Weights of a small mixture-of-experts language model, trained from scratch on English Wikipedia: a softmax router.
Below are experts of layer 6 (counted from 0) of a mixture-of-experts language model. Rows are named router (the router's row for the expert), gate (a neuron's input weights, with its number), up (a neuron's input weights, with its number) and show model dimensions 144-191. Each number is 128 + 32 x the weight over its row's rms, rounded and kept within 0 to 255. Numbers have three digits each.
After each expert's rows: "comes after" lists some tokens at least twice as common just before its tokens as in all text. This comes from a sample of Wikipedia text that the model never trained on. Tokens count by the router's weight.

# expert 74
router:102127167129188155098131101138110149096125124116139102131092092189055110158129222133115180124099108138114158115084205129088096157104196090096117
gate0:117139163158110024136095130097147047129115176119124120104090105117148137118177151139138108120084134084078168093106161131091116116100074128184129
up0:172073136169139081125101108136095121142144161113097122158136117140160132207140128108152127095117126102091103084118140112113128121164122062089103
gate1:124116162139158144143100160159120132115127085134110103074188095101129174110156106193096132099132135198094140130167129162090147107143163167105144
up1:141180086146052107156089063105093091136149108122146127168144180095147111113117199136103127107201121068180107104089210168110079082061166088070124
gate2:175124086143176088118123160174090110105108173164156108166156136161119182135053145153109091077149131137164102145146119135126150140098091177120131
up2:094111127118064217112114090065135083137139125153109138103129117113098128132168122102080130083133102160106128112161117134145110186128162084139139
comes after: " |\n", "\n\n", "\n", " was", " known", ")\n\n"

# expert 46
router:063149083119116156123112106192114209133130143168132138137080126160138119147110128122131114113076087121125081181133182101109118181167124097094163
gate0:054110168145068158124133106148092139097152133174153078111102129118123201169130153118134132114113133139124123109137077052108107183113072109115173
up0:099125125114110129107108141162122123116108122170119070120139114146134154131099128082096155133084134162143174088113065058133072170142101051088142
gate1:111145133133169069099116124181158124106143165168138110142105112135158156168143054153118126151078138185173110131071175108102092161100157139127133
up1:122135152155148115097097138175123134166076168131196159147100085132149154129123096085090113129054085135138153063083124118135117174131121130097190
gate2:097128143149085119160154127153138150129080129141113154154150182169159068131112170115150195093120143161159066089158143080142081103158103112151132
up2:154142143107146148125152120080146149116148117135143132158108104114095135122142075142115130188139090096091107201104131157099116136135171137117111
comes after: " ", "|", "20", "19", "\n", ")\n"

# expert 24
router:044101138168163185183140113143148061169075116160174122132155128088158156109104121128200139133149106210131148119106149159129146066118123174110171
gate0:129109099162159103140088106124135129203121169173134126135145133092118159136170063118089127153120155175125151139102130122114126150089141133143037
up0:133098131135121139173128163116125086150111139170135118124169112128147117152123068068137166131151115154152150175108125102106114129127135139124074
gate1:098084110194098148123125174129124098166198126126107119103142085055211127133141148126124101104089128097161113156138156098155115104097162115135245
up1:141086092151104148144091183098152121160171145109068157113145137164182162125144158119142143072108136093180140151105124114128133124085156110066158
gate2:147148123148067157149139083084117121162156152136166155095115080100134134191120157132142130097164113107135147158141145148126076115064179128102151
up2:129118137134055161139095154142099111144132155104120132120096041059127159200129114156149138129165129106090156114139144094088128094100177170075186
comes after: " ", " (", "–", " −", "10", "/"

# expert 55
router:110140151179123104090114111077140168083137051110109193148117143175120128075135141099145172091145118182129161133116134125110110137160133076103114
gate1:099152163132143126059124137125128132132128021096155119102085094147101168137074173211106093138133145170148179098130232165221115131124104121104117
up1:119156098169145156097117114043128078072103113152141105088151076118112116098079139129104135091149109116151157108208094132199132145137126080101137
gate2:048148140162129203146121095107141095131129156141088168144055075134107154085132136148132152132138095110156149109135144099104132112115124101124130
up2:107094167143194125178121115148109165092147201092109077158156087130094084067134112181133218171161077144135116114135145115141149153126101134144172
gate3:088161169130129121095169131124109119090164111094128071169119118144124185124111114049138155111142083113064134116123068107157101106148127138102097
up3:194152130115119160212069157110139079150171176115125165120175055086116118150139148167163121124144118159192121153104160165145087135066131148123060
comes after: " is", " was", " be", " are", " were", " been"

# expert 32
router:121161117101074107141117066133137153107172039135142076148089068149154116099141101145176135161083112112105135097091184095126123121138110115135157
gate1:184181140095115136126114133135152132169141094100154132170115112124096138114131128097160220111140085100100123124149155113151112138100134169107095
up1:106165144145074180189161102130186137114133095110103103176085084151139119082153132099188135110091108104125158093144127107136111148121063173102075
gate2:164109198116121142187147171128204113107121151114151142100145118125128154183128131157127137135118189114116104160084121113133116126085146110208122
up2:121106162086140136114141209147140115129153161076192199154171179112112072122114129135076104089126149131129089145161075110128118112140115035068120
gate3:064124142082161110100120116090127118128108156077141161151141125056164164090164141104094132120159110153111114152136154192097086147122139115150235
up3:225128134114187107130112112057154095116152160109104101128141133175088133185096148116185170095158151113139100106141127076117115122122130112111068
comes after: " |", "|", ",", "-", " –", ";"

# expert 76
router:116120165145145110128144126100143106177144157196108169113140164095102063065196130128077143106137089085158103086124077129086127113144101102144109
gate0:169102125138127115157106135187109088151102071129132122097105187063099140168111142128133122089138158093129130188175120114132155115156132118152116
up0:153104135140088084109108133146152095153158144087119138156133171099106073203116167148119086150120105085164131129127107145147135125137131105158103
gate1:114117073212141115150114145195128148048131182041165081163154127131139168206142161140085139114139127160131165106149135107117126115102136109121175
up1:148132178083114087119068057097151111191110134184197148122113142080091126098151141160122089148129156116117080177088149164161112179081103142117086
gate2:081193101127096144191156087138106123117115118115132145096099097111193135088139087062135161156127102111112138144098126131078130083124149130161135
up2:134169102099135100179178143208162104145106146138144131099116121088150120085133108146134183152090116192159154177111135112086073079116110131099178
comes after: "0", ")", "1", "2", "3", "5"

# expert 56
router:116152171130131114122103136173156146114130198099096193182117146146096098098108189165091174172125170101125140113142090131104152072099129173152193
gate0:113080158061172130150129165126145164106148165133099143069137142128154178086181152113124169159133164102103191103057092161071133161115149135102166
up0:140234142100164156074191067093081130130143162163158089122147093112204140136105115121095094067131127114129127150131166161215154066139106112117118
gate1:125118117132121089098150107137157125118134155145195067107142154107104136184184111101151099141074113129116119170190133195099165182109162159117102
up1:145136092106061140084144151095127167204148189174095164116123113099083151140142094187116119101108108130159144171163160132152120134080109117098125
gate2:181127134036176101149140102096160059147113144101116170134142118125127172134130151140094215137161148063124086110132168197140144044154104155151128
up2:151073070110110173168139080103140123084140174049148110099182153130065117168098120172187088105067148063132013146130119153144139135122130129114161
comes after: " the", " The", " b", " a", "'s", "The"

# expert 57
router:148139103134082121079136147126122175058135115117097158120093108179065106120103139145148169118140140131130114097107141208079109163133108108129107
gate0:109101056137115142110153175128121124166192113168158112224098135181135087121154139080143106129110120190161127231078128098134151079109077122079124
up0:170144107121100109152168140102106190115139146162203140198148133179119133173150125142117137160064116121105142172111113134152108116107165144099099
gate1:112140104155123135179156027155124128157141176116169131136130093116143146095137113134149127156099055082110130122122087114137179148088076172082105
up1:122124144170165110131129135101114128190140148135190103125120098085081207084176157112179122154108120114102094151158064119162135157153051154118080
gate2:133160109117123182129153097130162111097153146151134130160095093133199103119069066152104179181136156104132142036142087079112178046113151121123123
up2:123149118090170145129128135109058102152134083122129125130128095091080140118139133041124101118158082157177094208113148115156126180190101115141155
comes after: " the", " a", " his", "'s", " The", " this"

# expert 12
router:152128140167129140168138206164126174188112170074139172113095101148167097156041124126134121149131135150139107088125155082176142132152140109164130
gate0:147114191138086138122140094194168189154172145122118135104085193184087078165168132146091058129128158144151146107148123108138130073133139141191115
up0:074169132190124142135072125165151171109131096131156107154179174127162112152111130172105058127114110073126087136126091155161106111117182159084142
gate1:146130128184142118156122097120113082095156161151112146102160122173110161140104090135191093107144064173107155070096124055122142124116120200074152
up1:100136132095059150127121160156119113130083052104161148138037151083167059141175149135086157130112152092116146157095158197139105113137143072217086
gate2:110138108096083139096178195130106062202115068117109064107102121168164086080127125156125153149129157151128116176167122104126099153141100127114136
up2:131165145191124117164137120113124147134157132118162178067099142136134119119083126177157112126065101135117114154113072166109141110121151139132117
comes after: " that", ".", ",", " where", " when", " Mar"

# expert 5
router:137156119117145138102086143178154158154067098177147129124138133092132095112083082128133094129146118089087100108090129201098019146136189125119129
gate0:134129104181143097118133071101135070193083116093105145061176086115106113174091114158129124167114141090086110128129176092063147184139151116159166
up0:127103132138154161136166106186168118148058101048085155029144117084149073106112078159058108142131070145155125170117142121108117106120117159112138
gate1:152093122094145112116113173098122167162123143146118080061058146139129114099143095110133118052077125113122095092115154136059166149082136169156143
up1:158130117137113139078076105104078122116127155148127171137116084147110134152091196165099131152146131107111106114154083187089146136083160198094137
gate2:157162169151166150099137131088085149117126106170154118134144123151145123172132142166135155148104112114145080143169129122130110094158109155134082
up2:129104064112119124122184128154201132129176150117117167121087111125146138128117130066153111064100129155096187136079164154124194168134098114143190
comes after: ".", ".\n\n", " in", " In", " end", "In"

# expert 27
router:154131124154140099121174143113110162174066183146101133112124141116099063072088088099121108068121104123143087094151123166155118130125106158122101
gate1:191125149160078143052149124083055118087115087113078145127097129134116120131124111152174099115140139135145188133130145141059152167110142219107133
up1:091113132126108104073093137105071200181131095106083161095156110180153095107130182114068118116148116053083128136136130149092157113155119147124149
gate2:122154105122103111172148057127138132123124113172111148110118175176157063072088098111100128194064128073121136138135114168121147113146094115200096
up2:104153146126116107080141115079123137097114172070147100125128122067115180121211132129182131047163146161144143178209166080164068138106171130091179
gate3:133126167179122171125127124146098120149127143124194107126148151148061119049118156108172163097154102135083100118106107143128125149153131174016129
up3:130058131176118163159151138133103105177100194127137140111102159065134123157116099081129066168160085106116117087103113158156219114071151104130095
comes after: " of", " in", " to", " for", ".", " on"

# expert 3
router:114150098126086131077116059155118069112142124102134124164129120130198171128173107167117162188105163160190133144104157109044146115141090160157107
gate0:174096123193118174151161118121119077174125079050138082156173158071084112154159153133153093107097150112127109165078156082120119121121070074158135
up0:080137129158094117087109105102095126153171153125119130153128125072097109154122190182173123087173178118149057113089123130127113065128104146138140
gate1:122163151177134167146149089139076126157143115126131140113059110114152067134170172098083134137088068126098112173133115095083107110144175165100102
up1:183097076085155155078090152178131161185096138108135165155118079100093098109080091076220093139123132150192091100100144164165184111086191081161155
gate2:154124146168157088127097122151106173126091114099117082111160130138105086138148117094116129089143068157100102111132087105151148129124112144144141
up2:156129127143144158103105108150140145142084139104151099146092140130143103071189106104139171144125110110116085149157091080113167114123130149145138
comes after: " |", "|", " M", " the", "P", "M"

# expert 45
router:137164093131089103123103135133096080118137174123175126146137120137219173107181130135161143139131110142096124110137179127120107104147151120131147
gate0:177153134123081083112135133123086089131107128137110139153123145119095146136096106100132171162160132128096155142203095129134121144120166178106103
up0:134179115173151126081108125115166141135170140053186155135109127140095103156158153108189137150086120126126102060123133170221132157114121120132132
gate1:072128090171179173129086067157126126106160073167151098171114092177132171125174177145100058136142140088119173140095126133070106135122104196119146
up1:164152114201127155170141170112127068066123109160117061106095094211114170112164140197119113088134091100048186128113104156107140101162183179088159
gate2:103081114151089049121014135127116118130137141084152123109154112182116157167158146163176117054141126103182141158075149108188122166125125146163145
up2:106093093152101069089069133123099111134157131052169123153165117164120176121156171175138114068109110110151136161084129148154158157085115166191129
comes after: "1", "2", "0", "3", "4", "5"

# expert 75
router:072160117116164200096092183096109114151090172075116119143137169173103135219087081089104108082150098152139116135096126138111137102167119137067200
gate0:098058092145199156076130084147138145157140075120131113089175196149165122120102109186093139146107175161211082135124146133135102134112201127123082
up0:101128139146164091081155145143155144149096112103101067120128118097088125125072120148160140123152137085128107125152124133094072164091109139142079
gate1:095096100174192090118102130110080051129165099162126184126194143110114077160141163079096107091087133086109158107093100119060172140119149134136138
up1:096094110172166111093148089114156100123158091137135181152212177089123156177129123111136131071132160162101141127112122134080097198053180143158189
gate2:142166096107154197121076127074117082150137181092130124095111124109116115160106075103085175122185201168121100152128145197135105106069154127105101
up2:197133123097080181159094146094102136090140167136157191118153134148196106192105140118127115104166122221102077114161083190176155107065114116120140
comes after: " ", ".", "–", " (", "20", " $"

# expert 43
router:106091108119150161140130161130133092135065131198167136151098140087096166165109133138172157121147083124103126149089184124133122122150143108164078
gate0:115132118145054125111165173093136116118103160106177051150116073142053133125113125082103072145183114155144197170101178115160136104134084113165150
up0:141112160150190126154103097076121096138104122158086181136149122179135109184172119124118157092150207191141101109099144148133104167128145121128130
gate1:171167175113146085150144151144138109150129138129108149144146136083209083107106153141123145091167046073108091080116109143088121137122107136076129
up1:176157153142113068129143144145129078139123077080116115176140115065179114137094159148125145085142069126136084125082118145108119085146090147139096
gate2:160156128119127138130164125124120079110089209110204121148116139092164107139082123175205206140148146123143135187127147101109130098081113170108130
up2:188156137143076140170212156131146159189181135160074103122140069147104099108153116141119140149163120071088112065142120168134113124123136154117173
comes after: " ", " (", "–", " was", " February", " March"

# expert 72
router:084110104136180130158075161137103127098078114158201120175159137106118191119144111102123109102099154091186106127148112150143139106102118143081135
gate0:109143164132166128158127171163153103135132078143112139138163154134138124163126084063146167130105089132172147111091071121097119135141117126116118
up0:151063093159148139144133160103098130127096123131108078078082143153129115089133132186142095163077141138140107131201165137164134178125097157159154
gate1:149162191112128128123086130150132091202095151171144158142132117092143133159146105107128147135121137194163179170116159167170113152119103133097108
up1:128124087171094084158168120096106186183120135136149179104123114152107076112160142130143120106129100061077071103126107155096178120162129113128107
gate2:138167126126219082105195160127160072110132056087148146178116057098150155124160118110095156087156085105135185131141112080127079102078118074128137
up2:132066121119089229159096119122097181143086174163099146126128137168124090158138111132161065139123144145108106174110138148121190132156129154094086
comes after: " ", " P", " V", " p", " v", "p"

# expert 53
router:135060130171103139165146091114151094197102109136059094134097151120123163146101106158094176077156119082087158113110173102139167084111078137129100
gate0:122117130143093121140145072112088140144119123171131173177116107140140135140188108146160071115083230149172110143156180111131119133125157076164109
up0:116121131099108172076138123162129100152139134151151158094164152161130092092141064129126131100136161130135134148149090142125119090171143106128118
gate1:150141137129059137138115146124063118104124109173123172136126049209127133099126153158090117084171142131124133145122119149129140147114227086152111
up1:097113121087214121104170085114146141131176134036128145094147166058100168169121129093113097159081127173109122113136087152101146105141114119122167
gate2:158132124134108142116177093156128114115127121167130090094118130080056114125121183065152149137189149078098112112174151112126040187119140168173129
up2:127139168103121138097080157136144098167099109162116117134150155132050096093097156164217134097176158088148103155135125072139150118064142122131097
comes after: " |", "|", ";", ",", ":", " in"

# expert 64
router:113139106142097156101096100114149068145149062147121171166085125105105164180108159101188135200159147114162147194105129106093146127149132145125129
gate0:162114137109098059142141148125139109129145130134121122120144101115115127102092126092142107144089104104110128107076103126170135068134120100108111
up0:110059074133154172084117125113142140093152137123139128093196127153100049129120109128123089086173139136134162114099113108174109166129075110122151
gate1:099090153105157099111086146164082082161103111149103205131132139079109159102152156067215155092146135114154100162103113115112140155117156118118105
up1:135145116146108095136159138106133180165106169121143056107117085168083102145099104169094062132122141120115141085113165119147157126150131143124122
gate2:098167105117109125163114116160107084092131065159113145147121218135149208151081189126143166111167044190096119157156101129088118177125103171115124
up2:126157127139142121147135134138161125073078143059116071156137100121103028172126139145146083127076163127132077129147207103130082102124078065175123
comes after: " the", " of", ",", " in", " (", " a"

# expert 49
router:112140094142117139078141150073095044137142149148164212146127108089109134118117102091126137116158132072122106119130083174124051142101168086139095
gate0:142093102162161164144113111152172119157140188084177117102119069086081183150128105142124129128136133171064124157157164131136177123129148135119132
up0:138157089084109103102147123149078154156072042162122191138129130115162073118157124088149102153099122079201173151091113141105091127109167100134104
gate1:131156148108095085116141188082164129145118125143126097137047093144118140122209130099139140128110094170075126130105155088143163158134092137179101
up1:081147101084120192138074118109112175097117106113178133192111071162102123144130111116123129087146093122164122094115109066167169122201101164143147
gate2:082113080147179121100168060103060089135154120085153109135091137126123141073102097095145075126136162103117206121144164136155072181083092143117156
up2:101120160139070071128131154146126150130046134165144129126149093186077111119130167134133163146097089154118064144116155152093161095165137116152105
comes after: ",", " However", "s", " time", "ed", " however"

# expert 35
router:101104158161060136137077067170108133126207112068081085166083085111132130101184086146189155147136136155160162162086161108111144150110114143139123
gate1:122124188067079105100132138095147135082110133171157140123140098147140124095158122059107072085139114107210143129133110088097122149146093095146154
up1:135126160060112121071130112096117145105111163166088103129110130147125108076162085137121120161171145156168110095098118147081139112157115105170140
gate2:118144157128127176124193152129140127145120170124147159200141086182190142142143115139149143112143104123117143170127092131086138167119109152092108
up2:110139136114139099134073124147128118161143167133130098093107184104075102099139181117111091147100158097119083110135153151175113149139112133150186
gate3:192164085115088110119105161095087184126159112120106154088129123137121162101138111107166165100111136108159150121138172190116135066109108125176129
up3:119069208123162102043151176107123133138103109150180135131064083129096120160127129118116089151097137133147084147137119168121164098154146105169142
comes after: " |", ";", " MPC", " T", "–", " N"

# expert 20
router:194183097101092093113122135121114176111124145167058143135154141118096103104107074084155088069139111149163131107043167141158153155149108150138085
gate1:156111173089137122137114143116087172152099163111123187103096159130101123136166088115156111125163170158124131117129085193108185120102095148179112
up1:115196074161152069159119130090118188144168096119134117122079081153129106141107119211152155140163119128190164124132152095125068104106061125062107
gate2:169142159151137166119090166122147096156132107125115105134094147168142140103130085130113169110131155061148109158186117145140092116116146064102087
up2:071098138133154143150147112140108123109119119062107141194208152140120183127118148105173103164094156164127096071122106117149141158083129143175159
gate3:139123072157132134125102068182052155097158083134093209127123115169067061148112149104117131188158113131170150100149116095092096184136155113076168
up3:095082163066124113193113103094181151175119116079071119080109100091187177148132112129084133146076120122000130141135150139173194097123067146186090
comes after: " is", " as", ".", ",", " of", " with"

# expert 1
router:144107142123079095110115167096094114113152198144119101102103119146099138189133120176129139171142147102127181091173089169079186105082115168170129
gate0:159118121191112069147174051118149186127098169100172117105215128115114143152143158126122180136165098142123187137042128102127104104119125149132172
up0:134130084163098172100141122074132129134135162127085112199160157165151152186120102090118100121073070152130139111115178134145115191116143154114112
gate1:159129155140166120108090125133084121031041130159158098080149160116160125096132096125114149162161124200151137145144101106158118091122195121161075
up1:138110123156120117094084075154095162100110173155162109105144146094091133130143142124095178179126099167120117120154147120137151139095188166176078
gate2:139141094161119160132137161112147156098184176103134095115117179197093108139153111155128067166084136112092118113145087162088106115159086128103152
up2:130131074180154129121129185141196165187139135126102133130087131178097106158150131186137133139142159136130152117132085168143182102124135099128146
comes after: " the", "==", " The", "-", " of", ":"

# expert 78
router:092176144098106199055125186144123136171069151105126129136144141166079170190102119120099128080172110136143095135109150144144122137169144157084212
gate11:179131131181100071097206171126130060121145180152112149132120176142189129160144140149132152103136192166146119158132100109147116133140137113200123
up11:107147130100098120124153085146135148134127069148138189127064147101175140181168149090162100116117141138091129125072144143087135136157136102143144
gate12:117163144160096091114113169123144140117089122082165125188159175082105148078094155096112144128229179126128094136201119104097149074139177119075193
up12:104133189165131109075124156074137124156144152170134142186099164051063145142096107146113075134203162096125142136219109066052164086104188130111187
gate13:079124179111118160171146143048090101138072129126165122097220163176133119122153098083151164167105111130171162132123153176118129114134133134115154
up13:133115123144128148034097141190157152108114137158066149143060104058084138156086149175138103100179133166108075118155093105112092121123108118077127
comes after: " ", "20", "19", "–", "18", "."

# expert 50
router:126118119126138126103131145150115150175091082136142100143107108130121052111071151127148112140120121149145100167106144167057095127099132086078137
gate0:175078096118056106120151179155071118132151117138136091045119080176092106164119105140181119144083125115104137139087180151089137128175147150175148
up0:126113131103103097170052073105144129106140139156112212157118126134142160131087151096128109124151078187174137177196114133199146101089124104185142
gate1:150148125075102115148117140109108126111105084172129119108151142153099110078104124093178126168128148145160120125126156141141124156165131165156214
up1:123179095111161142119158139091145129078108094164123142131125114092097039166106165134158189130169155074200162141131145137133113059128141172138114
gate2:153128115157143125128149163170150092102160072161138098102151093069174106129098159150117131120190108143093198153141161102136068190174105108107162
up2:114161141094093161185181147120148117136097162112153161083099158155120173141145132130146155190074143153133153145154107118114130113103229112153100
comes after: " in", " of", " at", " for", " to", " on"

# expert 18
router:119125125098063107073100133128173109161139174130065081161123107149075093111109116144103093181177134162167119115076142114139163156152109114170158
gate0:120096125084102107113081137096145117176157112154124136180086164141115187163152155139128110151129102119137142096150114142134141114132135144127129
up0:194122158159195149160146126151116156056148115092113119074168136148135083098122082152111162084116172132102138144124120132104152114143109121094135
gate1:130114070159131203081101191155152161150096105122146129146110118172191069098153121151128109131108150207124058111171155221167056134152044132146118
up1:130115115117088081086186075165171143107134138144073120098159122098080130114108172117120066115147133090088135121095163098144074164145164167145143
gate2:114038095084170128078175178134092142150119103169165152101131164091180173170188151060120131117193119175138100120119125092158103124157115110116141
up2:161145134155132086137144113078066130158100147130136110148129139129163146120067122128110125051083166151097220203135099106099133147110108150145128
comes after: " the", " a", " of", " and", " World", "'s"

# expert 26
router:132112149136145102150171121177162088137054090100139098115134135104225127157185124169126134128114109156129196174146094113141120109079122146126112
gate0:106115166111152106097136134154110121088170168192097110134141164093154120118162077111125108104131159112099173100080102115135084145100120117155127
up0:150120130131125145133202179124167217149099090150165101118115090175130148068179094104096127142099106114219116190105140144088125159094157093138166
gate1:087104069161146149094171147148133108093113116192128096180128178096063114130149131153107161149094068148110139156117096118134069103107086119111157
up1:125141149118102140157108112085117131129137105165128143098173165141170156109079107134128138167117154084148151062119159138081120130147054132112107
gate2:165121105136180136120124155143139145044097122100125089129124097123218177096150131116119083086027123120107127092072156121101139122127143132086103
up2:115123136066156143134099162154088143137071147095139107146078085159063139091190144128098136129155114076136160156057189126150097152145101147127148
comes after: " S", " Z", " L", " T", " G", " O"

# expert 71
router:123146094119148115124190136124103122116160122165058101137099150152122090118105046073117182070105177123142112118117103101061122165147182120145097
gate11:134145208080122088101131078166181137142102129073115117158096144122142124149145124121147104101142137124157107171110133109081163160110125161107152
up11:121136184105148130101101076134161098148107151110078130182089148096120118125148145104122092111111142133175060151105121169124156116153075139112145
gate12:144128119100136131149119107084138122161115215097169191173107106111109170184108193152152111034125134141134072155185154174139066134146141121122106
up12:173167119144065142133122146108165118104123188209124119160148148125107152136100122138151106082125098115163115110140123117155141102105162164161033
gate13:138162136167104101164077045196081141108105063142110131110138150133130126165132151124139071082111086134196224117118099074149145101113055138091151
up13:115077131093155138176123180137101141154090176114142131163119172139112118122118099148142182163086189198144152084126172163163144176124128158101159
comes after: "\n", ")\n", " |\n", ".\n", " Born", "==\n"

# expert 10
router:156175139188085066178115179133109130103137133139155156138145091117129100126108097092125162113104120094161106121117147128132116155130162165154132
gate0:156136157108119110150175125151117121093130154110125071160129186158088125138080095138140133096117101161100136133145176064142112135088094128132109
up0:130092095152115131152108097063121144142111118149123188108118110146169102130194167097163191125154196068155135163127142183054188152125157135140150
gate1:172092108145112103111146140125161140124195119100089123099133116214141129079164184116119054113065110156131120093062133118158077070188119165129153
up1:119068233143094151099150121140191141089160126091141062132110113096099174105121152134096112091142155148158041096119164160152131097181128147157135
gate2:132146140091113109166149140116150137153133112116137127123151121172137178120162088135069074147085139162158176106197123069147134086114181094105077
up2:120209154122149133144148088137132162182115140138097171157162199156134160141116108148102097100138133208185111079183182155153103087123156143085086
comes after: " was", " is", ",", " it", " he", " It"

# expert 7
router:127170108129092127135183102181114082174138173092121097156147082122187179165111106140190152174151096107115109109111138123100137146133098104121162
gate11:163132151190140092098091135114149130114151102118073087141137167142145116078201160092164211109112186125089215158125118127113122141122113214134152
up11:105115169136083082111126116134099142110059164056162163135112103093156160152055135182112068181067101115164107079080129076109114137169177115160142
gate12:114204102097077115113153113144121129087059172108134158090162108157172105142095143105147112157105116127142075092117119123124164099144152100089128
up12:068115073157122126130141108154149147125142163139119106145135155085090116111169152176113154084078149121113171161064121177156114116150123176149141
gate13:156114150103123149104107123163169059112132148154104095119111131138121117133153153159095140079078151115139161098112147121054078170199094110108119
up13:111054174171098061126084126115130096116063101111079166153142131179086115114081107162106161198123124125120179159119109125108061151177127080157111
comes after: "\n", " |\n", ")\n", ";\n", ".\n", " No"

# expert 66
router:121152122141142187123113096109152067060112144093113088067168087142168165166123125075188098136122175087162198122149100135138140136131125153152136
gate0:106131121144136160160150169114139151131078154088135095121089154171155120096111168117141165099103160176120104164109130094135126119167042071082198
up0:098137160138115154151163163129147125156157098146115203121149075095108137101080097128111180141129082174080094142090103097157089187105194148127061
gate1:088164142149108120144168139132090110130158072208121173215202148140101145153093124082142100127117126127109165086204095113131102142171095133116144
up1:084162077107050119110140154161158164111127133104126127128101122135140183129142142127140194158178119157125086116157143142113189145094095074178116
gate2:116112156184110154083146063120106107128099111152082152083119148093108130111165185114111150092124105149124094149113071143109154093144121083147132
up2:117126080094158093118154137102129157154117121110143149137106134179140095078131143123083139118093167146160162131120194080131122155119130126144166
comes after: ".\n\n", " (", "\n\n", " |\n\n", " \"", " N"

# expert 67
router:091112144165118116144129110124142164126154139152068174106104093103154167155121185164124096208086141121136135160172107113119153103113161137124115
gate0:162125140141143088148145166082200187109191155150138132123155141127134154163121142094096166083111133095114139147121132137099124105118146089138173
up0:043041124087080132125100137118132131125181166107111175115191194142167162100122117117157150156128147066148075094159122154145159109156167108089172
gate1:165174133118136086077111160083161131125120124141100157131120108147067142140102158099182150135062112088155155070099092195112115142126131122088129
up1:158152125125164048090217124107141145123076092148108235143107118166097143186082125110145141207065105081151188150158125103112155145105117129127100
gate2:116110126154158135142138178075118114125131139172183177208046097158108137101078171091147140120126155103131102108142147148134159169141125133117124
up2:124104117150130148145090148169144104057080102134047178107148168128164083133147044121127085106116120156167179141103142120084159109163136157105142
comes after: "-", " by", ",", ".", ":", " and"

# expert 51
router:114122111159165131094083066093100106139201080186169147119141160127065173155122146148098084131151118097151136072134095174157128110125130070130101
gate1:104167159080150099081121158135143084168153141116123112129082145185157137092094102156140106130180075196203139148070132117144108115097101087084095
up1:112087051110103177185121176130141141134128137166156107073151106125144096154113124097124131108179132072162109092132129145181150097184163134140147
gate2:118132022177125134161123132122130131102147118130027166126124107143107119130166110102179161170153179138103200153167139127163172115152063137129149
up2:127152175173137164150191168095116137138136182097107098141092097125098146133132146148161162208165093128078141129153088124097136094056096117150155
gate3:150148140138115143150114124066127141143129147112101155099121181119055079104112108124196152141129150134136163138110177162143140128162060127130137
up3:120126167131119143126125118131084087122097134134133096183078137121120161132086109093122126100128114209081120154121100172116112101091120152138075
comes after: " \"", " W", " (", " Be", " w", " un"

# expert 42
router:132194101162134180129139096150128072139141122094067126166081148084153172087122100180180190109144136179170126163081139101140093080106111189168150
gate0:152151094102086105127139187173069140102131159137114095101125089167100151116131137115087063092143150099070117125152112069131113102137124118176135
up0:190118094118097141142100123100079142124104185174121137065075116109103146095158144177092118120193130114158109199134114161109094137164128101181207
gate1:073143150153112105123125099139107101128179135080109110093171095152107078097145116124108153108113073155172152140112072147132147156115144088164096
up1:102139145136096119115122093127071098176126139096094151116133132126086113092122077149089161123145094128161133115094084202151145136093115101095111
gate2:136105100109107171110058097213150117138088162157169129102176198085109132136074126146079142090161081137138143164137100172136086112162153127093123
up2:090193142093128095164168083093119131142116109127136097146105173129104095169155077090147146148092147136139110105098145093098153132137128171140068
comes after: " ", ",", "0", "1", "°", "2"